Experts of a small language model.
Experts: 64 experts in each of 7 layers, 128 SwiGLU neurons an expert, 2 picks a token, a softmax router.
Training: a variant of Muon for the experts, 474M tokens, 3617 steps.
Below are experts of layer 5 (counted from 0) of a mixture-of-experts language model. Rows are named router (the router's row for the expert), down (a neuron's output weights, with its number) and show model dimensions 0-63. Each number is 128 + 32 x the weight over its row's rms, rounded and kept within 0 to 255. Numbers have three digits each.
After each expert's rows: a language model's description of what the expert responds to. This comes from a sample of Wikipedia text that the model never trained on.

# expert 6
router:126072166121134193128111131113096184126155141130139112143132109085137133163133092090141106115085199132127151124106134078140104117033154141124154149139109170083114182142145129103122195186148149
down0:127157071147152134219115146142117180133130167139138143108089126106112182121143118140100115156129140083158125139156105163145207118119139096169135099149107191101105151134161098154182146117067161
down1:064158117082112212131114148154173092107150120104133103127127126082158136128139109149173142088168159097103155113153157080185098151120141166120080139125173135090171137076113167145134162132169144
down2:139123061169094114110094072104118097126098118109090108136108129166131088158179061196140148141129122102147072150127088111122085130074138160087119135111100127170141149125133165200101108102097131
down3:150125117091109087111125088063138132144140123107123162132106110056129122091100069098123165160121139187170143158126146129177106126126127095152067189122113137180138162095094072171093156111082081
down4:129132116174153096159165152166130071189053116099179170152120169131120152176141196176068142110113143139152080172100144091117071098150157138148093143153206129158171165082098089103118177140117147
What it handles: Capitalized name starts. First pieces of capitalized words and names, often in tables or after parentheses, especially All (Alliance, All-Star), also J(oe), Fort(escue), Port.

# expert 19
router:109133181137130131132119134127125132157104115069111142154117127077142136144121142124076140157151199105084143161091161135081149084099161143197141153146056116108109147122148146159144168139136168
down0:114174168135083154104127091140123134104114125171037101126126131161101089175103091138125116129155163094107213118073124170115109151141176148131122094148120174115113163093140121116102121171150109
down1:077132088136123087128131096172160131173188123124119125080179131164171070111149125161138104152132187092060162125103137087106112163168128135141130137108126076137104131073120166125145180174130088
down2:135090151126171107151123162112095131093115124107165126181132129110175158167141183150158166150092151131153105122079147099161132110194132149145107076068149152131138182141125156143139191095170079
down3:099119130159142132099124103184105130114144125153124227183163075202083179151150164123168150075116127144146071158148174104110127156147098145097080137094154115134129126060152159090084150114117145
down4:124138173135104135129184147143206126144152109100197043130083145099129115084092129144131209109161173157136138140183174138221149138146156124120150106163129123089059123137133108108129162156126132
What it handles: Mid-word pieces, Indian names. Short mid-word pieces like it, ad, il, id, often in Indian or other foreign names and table cells, such as V-id-han, Jag-d-ish, ox-id-izer.

# expert 26
router:132100162080134094145128157105137126139135149113112141068136092183118142142190105114078114132091120145197151147128081111126142160087145100085114206165156150202148157101128179175146107099077147
down0:111143121104144106202195129107128171143133212121091090160124132170130162116095117166092104120155157130087135052148114084106158095174150148109133143146154198179074147152131123113095122101128098
down1:146097126101098151104113099155109121152117133084154184177159151172053182126076120115107145176080120200130126144167128113119160160124106095092133161125060117123094175124080134092134169118114079
down2:132183117151097101135140115178111107098152105136096146168147143142109089145133168129154142160098092167126097111178102167148213151183133150096112092150161088095117145168149132189198142158139165
down3:116128094138022170115121138146129151142156120083095111107148083050116189128108101144166066125120146122098113113083102132158055161136080157157086092075113089149100162124100077154127176117096130
down4:116128157145097105064078143126125148137155152144087139093156129062132099159112160109167088098126106138165158117126177079123130150135129123150165141095138187175129140125138109195110129128112104
What it handles: Copulas and auxiliaries. Forms of be and have and similar linking words right after a subject, such as is, was, were, been, as, can be.

# expert 49
router:123110074121107175096070061133125138155142090146112096075137169138169181158122127136140107097178070084123132099087131170118133187080153159119089112054160147146134108101163128092073083113152113
down15:099136116161152150109168173082154189153121115084138112082165127157129085147150114178093179123085123121131141104142147136145054153103119116105171108159159067176122130136148128138125093170103106
down16:094191102114146166079071155155089109120109123165126131081165131063150109135189220116122121183139149127115145127144131125164144127111111145140117118071112170050143123110104088180127110182076188
down17:172102107098113106167110164066058069110122138135174140183090087125100101084096074163102097136192153042090131090123110137139137129143156112089162177155103155121182163141112092114170156148142147
down18:117141136112119176191142144143188122117160162110155109149135154114119132122214136154207078118143085112158145107147110128120130156143077136113149093137074172098116098165103128096059153094156088
down19:108126186139136130104134113135100100105085125121057072051118030154101147137156182148110118081125110086204089127147176103139135091166144155122121146098139171084146154117102127107137088130085163
What it handles: Capitalized name starts. First piece of capitalized names and titles, often Spanish or Arabic articles or place words, such as El-stree, Al-Merrikh, Car-penter, New, The.

# expert 59
router:166206112169175155167161111154154160135128163195102152111129105178069092109107121173095143166154122129126154051119060144124164144101140121161123158136106092143096134140090087117112118136095074
down0:113126084064148091160123173116110149145082114124187098141127158098097102149111146142117090149134111155129106138155149109128099138151178094136164172178136139153116103156128115137140136113122161
down1:147115083145130079116155126154127139161150122167124139142097122126130121110079112126173152171135136087069115074162116109128101051154142105163180130129151107183099171169147129102140148134172215
down2:206158075111113156107211146151159110119125169099120121138122141131092048147157159124135130174160095054106125137089102101099125136139139136141129096128164137146047091157100191069089104101132053
down3:081080114112082107152199153172156113116142141064148089134087140184124086174183156113119122148156142090100184167108130136147103085146140094155139094141089149130134127105120187158126146097103201
down4:151099154133133115150100099135108113119093071141125146175125152148136057148080126174115121137123116055103099126126114149077182153087117185128151100134109094171152075157120176156132100125076079
What it handles: Event and media name words. Final words of competition, award, music chart and organization names, such as Championship, Cup, Airplay, Records, Festival.

# expert 5
router:164153044127162168138092181196076164177079156085135162175202143142090089104086132098114115084163132151178170117148151110183132156114141116108113136197158116142124176150127117119166176130110087
down0:117118178203107050133136150111099189117180121167029121171082142163168138119174155163142173143127113075116105140139112111162157112144099086118180096128154142120136113108149095208123166089160124
down1:191108117121107152092119129126157119136102128170116118170094116202132146181085180183181098112092156116076146163203139132050145108134157129115121124118129115156114090093121152155179094151151130
down2:121080146075161159148111133132123023157124114166092049163102127128158134144087158099144150106096113122086135087107130082081105121108119154136102152133123144148099117091165155089095096164199162
down3:104179103174143137149097133091129142135081082087110102106159085104151059129145144110155149185087152127139158118124148120091152086162096131137154121156125120165129106187165145175178136101148100
down4:098120124130175138132088099152132153070095117153080187148151137107177064136063220189104146132144126121098180148165176129091097062149166093121079163078113152146137126092113109133082104116086139
What it handles: Country and place names. Country names and nationality codes in sports tables and lists, especially after a pipe or United, such as USA, France, ARG.

# expert 52
router:142173104148064108134157142110090101155106165116138133133158147156160170106111090101177082145158112102115073140092112086138130068166104110109169070143101193146144124110166145165167163162140130
down0:080182124146100131066160150095120120094151114114110114186200147155074125148140124129119138115146126139098079093135155196141102122153158176158138104158155104148138084121120117115150136189095123
down1:098099146113203125126201150153098209168108096161066099132112164143057130176141159080108097160119144142086148116136128129104150130148127138114068155110122116132086135144154096140145056143192122
down2:137116170098158087134152090140087140147177089143072190136105164116123159177123153143161125105175106151123105082147120107117143174130136097136177147133120103118122151131135086155170104235118050
down3:132159128096114108142138110180077166146071074131169117073110133183113134156094145182146151189097109084037154133124113103109100150141120093146104097086137098164138099083122127149142188123116108
down4:106138112129127119118099133153153147178086107127156159180174160139139147090151149140128113161120125083163149127138076088132138107192160131117066119089212056137152107205134129110151117131084123
What it handles: Consonant word pieces. Single consonants or clusters starting or inside words and names, like r, m, h, ch, br, Sch, as in Roadmap, brilliant.

# expert 18
router:094102110148147092081115048114109157113108148143160078116153128189152144126101147168057110099143128075090157148195130125085101095133099142089157128145176164140107097140149110129123129162135182
down0:163091120106201112105153123201137161129154102135147118161089106086111149125139203144161127139142083065140168119099094129130059057180141086090151082128204089180189065126085078125114148079110141
down1:119090130123111123114096141172175098153121116165145180161156140169148157127159113096154168140118145131206136171115106151116043100141145144168134101136116133097118153193127117140078099139113151
down2:179126120068107158101102168097033136155129088170132122146169144083115120114101119098109184106139114147161126143135130119160141090151124147154148146126165091152102142112127126116184108077075157
down3:129154088108168060106168102113155093103106126179118099173150083161059075206100170168154160149135095174143101145123184114151086121161102107179165137159156123125082120118141125119144141095098143
down4:168089171110150077108124106133071154103094119123145058157133126157108160204125125115081134103124120131059120150149157127112125121062164180122134110116147141108147099142145147078103107067138118
What it handles: Mid-word syllable fragments. Short syllable pieces at the start or middle of words, often common prefixes: un (haunted), ung (hunger), pre, Ang(lia), prob.

# expert 13
router:083065090165167111080106158109120148106150157110126075133143086134089142147133141163175150142101094087127179104148169104074099126173126137124070086106128109098105110139126126091142188079160113
down0:104152192114109084128116101134090115151164108119120155123054141062154085108116127158104095214190170142174158154166092131142087027133119130151141145144129171084115156104112185119120109155102150
down1:109135176140155139116099163174122097151124132109102227098120078124131139190162179100163077090089105132157082070096066132101119144130127074145203123095109089133164093123092106141122127213148129
down2:144133131129114110100159130178159108146162147094102154181066075141067125130110172135173141102085146153148115136129164128169082120153112124072121091080128094083174085175089103091133113094116111
down3:097081145203077140124141117126178075144172172172130128186102106137133182105144119091124137126098114147155134106187106150172098077124101137200115128131067090156144110133065138132153149123150154
down4:152138144138149157093105109118180059133129124080159075106135168146086141156118096137219182169155109174095166123105135114153175037127142151158120128133097153109101090112128153051069145131115138
What it handles: Latinate prefix pieces. Word-initial pieces of Latinate words split into parts, such as imp-act, comp, res, dep, lect-ures, ap-artment, exam-ination.

# expert 57
router:172134029135176121188071090063121144115130056145161149089129144144095168163099144107106091163178170117151136157135116119097151088185130129121055160135104146075179167158137094165131170139202132
down0:160177144158128151143055107101166115154092159138067138181167163159118097145144165107088086162084148086106123092151121092115136103142130106133121140147170103167099176119135157096190100123066093
down1:107141128144198103099138106111105137148111162095111152117139108138103169178149049144139099160142042108120178158084154189114116116102110080186157135113178116144029157080155104119123080138148076
down2:116123133186188131103099126095148149134178108113104171137139168144144096096152128135110135120070153138045151123109165177132071098118071136194138164124103137152109078175127130111186098133137140
down3:148121170143144060115158115092189135082142193131120102171123189104165076160144144083186070072160124121111126198114128152073119108094175069109170136123130125169127142149078084140160175118134116
down4:153119084155135160092114117085217165144151166112166071181093103177175114175102126152140124090118169134109102112139191163142157113123090135150135114108157116083095136123175147146155157160160160
What it handles: Chemical and taxonomic fragments. Mid-word pieces in chemical, anatomical and taxonomic Latin names, like oph, ox, amin, ip, plus semicolons ending list items.

# expert 22
router:136124074132129175160190127181136106142129173129124097144094102115084149079119096174059105170144164201146049076112141178191164185118134107157123130135087125108132130153099100095204165105108174
down0:204155154095141120153154168139112096153166136169107123139091110172126171130112134123117133117137159129084218141143095172112115139136153186141159099162121120045117157128122101138202126157154106
down1:124088126097095139148144126100154189105122142107126109096143140121161116108179118191105112120099114145105162157096199131129171067085204123109137149117148182101172148134085125144108173120113109
down2:188139123137154124130128099110117140110128122111137064105095113087125175211093135109181079085064150128110130154159170133152158165077128106078151140102178140158115136124121130141188069142123111
down3:133145126155132109161165127110147124117190098160162092143110026111104085132161123113154140091178132120130100132105143159129156110162171160145124174127161093122108137136119129140164162092145127
down4:209093156093091131132085077143138165129105192127114143080123155160189127197066182128129124146095112060074142146115113108119200132143173097103172120102135138137139147163115079193109131160148097
What it handles: Place names, numbers. Digits in years, IDs and table cells, and place nouns ending names, such as Street, Avenue, Stadium, Airport, Creek, Location.

# expert 50
router:093190125128121137202118147125198145174087132097139156136189166167108145101120168133144206090064111183167156170094105166137140106074172093058172110116166119120138135161114201107128114126167125
down4:048147111140201089164112134107113146168161062183058146116124145171066131122103141148118083140127105118149083145140112124112152148151139110109114132095106108160190107111105196147126139134141146
down5:109089134099114082097136158129066103146127162127122252128146178132125138180088123127093172139132163141146143052155139137186141150125052140078113129069119148081124149115100161128137117112091177
down6:110055177134182138184124096136144065146103116112092069127147109114095156119160139128101162121138108098134099123166108162102095066110090156095132097106130048105111174080155160191185172095104115
down7:092136117167071128147153135149210119103124138129073134184170071109079145076099152179152152079077122120111098122180129119132104076114143148125143130171157149164107097144073165154146121103162151
down8:128117129130059152168102090154123076128169157102069153103145123178118140108194153142105048123196121181177132185160104141071063153112106150140114156162119141161205124088159137127125114120130137
What it handles: The after prepositions. The word the, and determiners like this, that, same, both, each, right after prepositions such as of, in, to.

# expert 48
router:122145124154112078109113147155076119073160144082147116199121096082074088127088132083133113136109157151111138143144151075142128187132134214140130098164107174187098119102082090085146125085182138
down0:147134131127113157163120101138114058117111105081039152121121173100140129128102189149154086134165137144088142144123139140154086094102113131139128161096097124124172097140153097147090047155128190
down1:139101116135130115197093135106124127111119147145112111062145131151160168092136094148039214154072142166088110092120150102110171189139163162101153159122093114102148119166064128069149147180127161
down2:165114132082183156122082145164144126097112196145118193125144176111169092103153137133123085177165103113117139106075128150128136096133145117130134094105136136094107079157194123122075135098119141
down3:118099187093129126125144133081105188168162184138127132202096101116144095096156131078154102104105159102074154102117095149140144114100144168104116093111103180133111160189066105172182099144102129
down4:079105113099080151160092127106121113171125122199172172114142191149153109188186193143125126088119099136133110130162105214125149019077087114129106150153135144095079092140135168113095128125097118
What it handles: F pieces and result verbs. F/f word pieces (Frankfurt, semi-final, Fangio) and prepositions or verbs in sports bios: with, by, won, received, against.

# expert 15
router:147069117145152181071122073105138152114115096067116072132132131091142172099085154132097073126153115107165138118082144136066063076098152147147129214151152122148107159137120083154104134118083137
down0:081102157084109116156082192105172162086142095168110069123096087095100136071145189155163077135139063140131174142179117094066126085093150119132150079121085130134153110189090136138140139122104105
down1:109166159127101121103144118176099094198110087147135092160100112134109160147129137068091150117190115092156119063136178126183143141131159203159113127121099158048142096135118102111105169165182133
down2:120169108163152136141091118106170130162184128161163079127139101109112150059166097134156159122153193157127109118139147123148153150081197166166128190102155139120126147126142103151167118193128079
down3:072123141122163054071115142096072190094125134132105096155109092139115128171076132145100081145112145147092145104167139074123137156098075122132122130132139142054153131113129076114147105122105125
down4:133054119135123049101124122127156088139096163127161204077115200147111081057116101103122103156115148142073053092087142135127120162105113134106135096141078102123123137158148102087109134162146138
What it handles: T-ending mid-word pieces. Word fragments ending in t, like at, et, ot, ust, let, inside names and words, plus play and hand, e.g. emp-at-hetic, Gi-ot-to, met-als.

# expert 20
router:099084184080136113107128136158113119037143137123133108127078118145091147130127165161146158179108136164115133111154110175146088127145171140128145128113110161149125101195135141105103076111144191
down0:120158143089136170163164106104109113136087077116125151132130140086133146122132140088162115145099109127122065146091135140065193164128110107113126133072140072154210145127162088084090180098160139
down1:157122098190156050092080105099167114107146075114202116159183138077118144114089098140181202115135146147091125160078091127143098158127091143160072174126062120157098144115086097123130089116172187
down2:194102115082118157149119161076182118131144170192125136125147136166070091108122062092100089107175138158146141165128133141103098204144110117086131093122089115192108151127123106125137099180128078
down3:088102145150118140163088148095124140125134076143121183161171149143148149106161081041118143100048087139129130142142074113198124126103177143126127148126147086149097166112126099180117190114092104
down4:129093101154114127115059100113128132115125132175143116137181090133152134180104118081177076143151177067107123169169112114140199142162118117113183078086178068155123144103093180145136153124137106
What it handles: Verb stems and endings. Word-initial stems and suffix pieces of verbs and Latinate words, such as dec, ab, -ed, -lect, -act, end, access.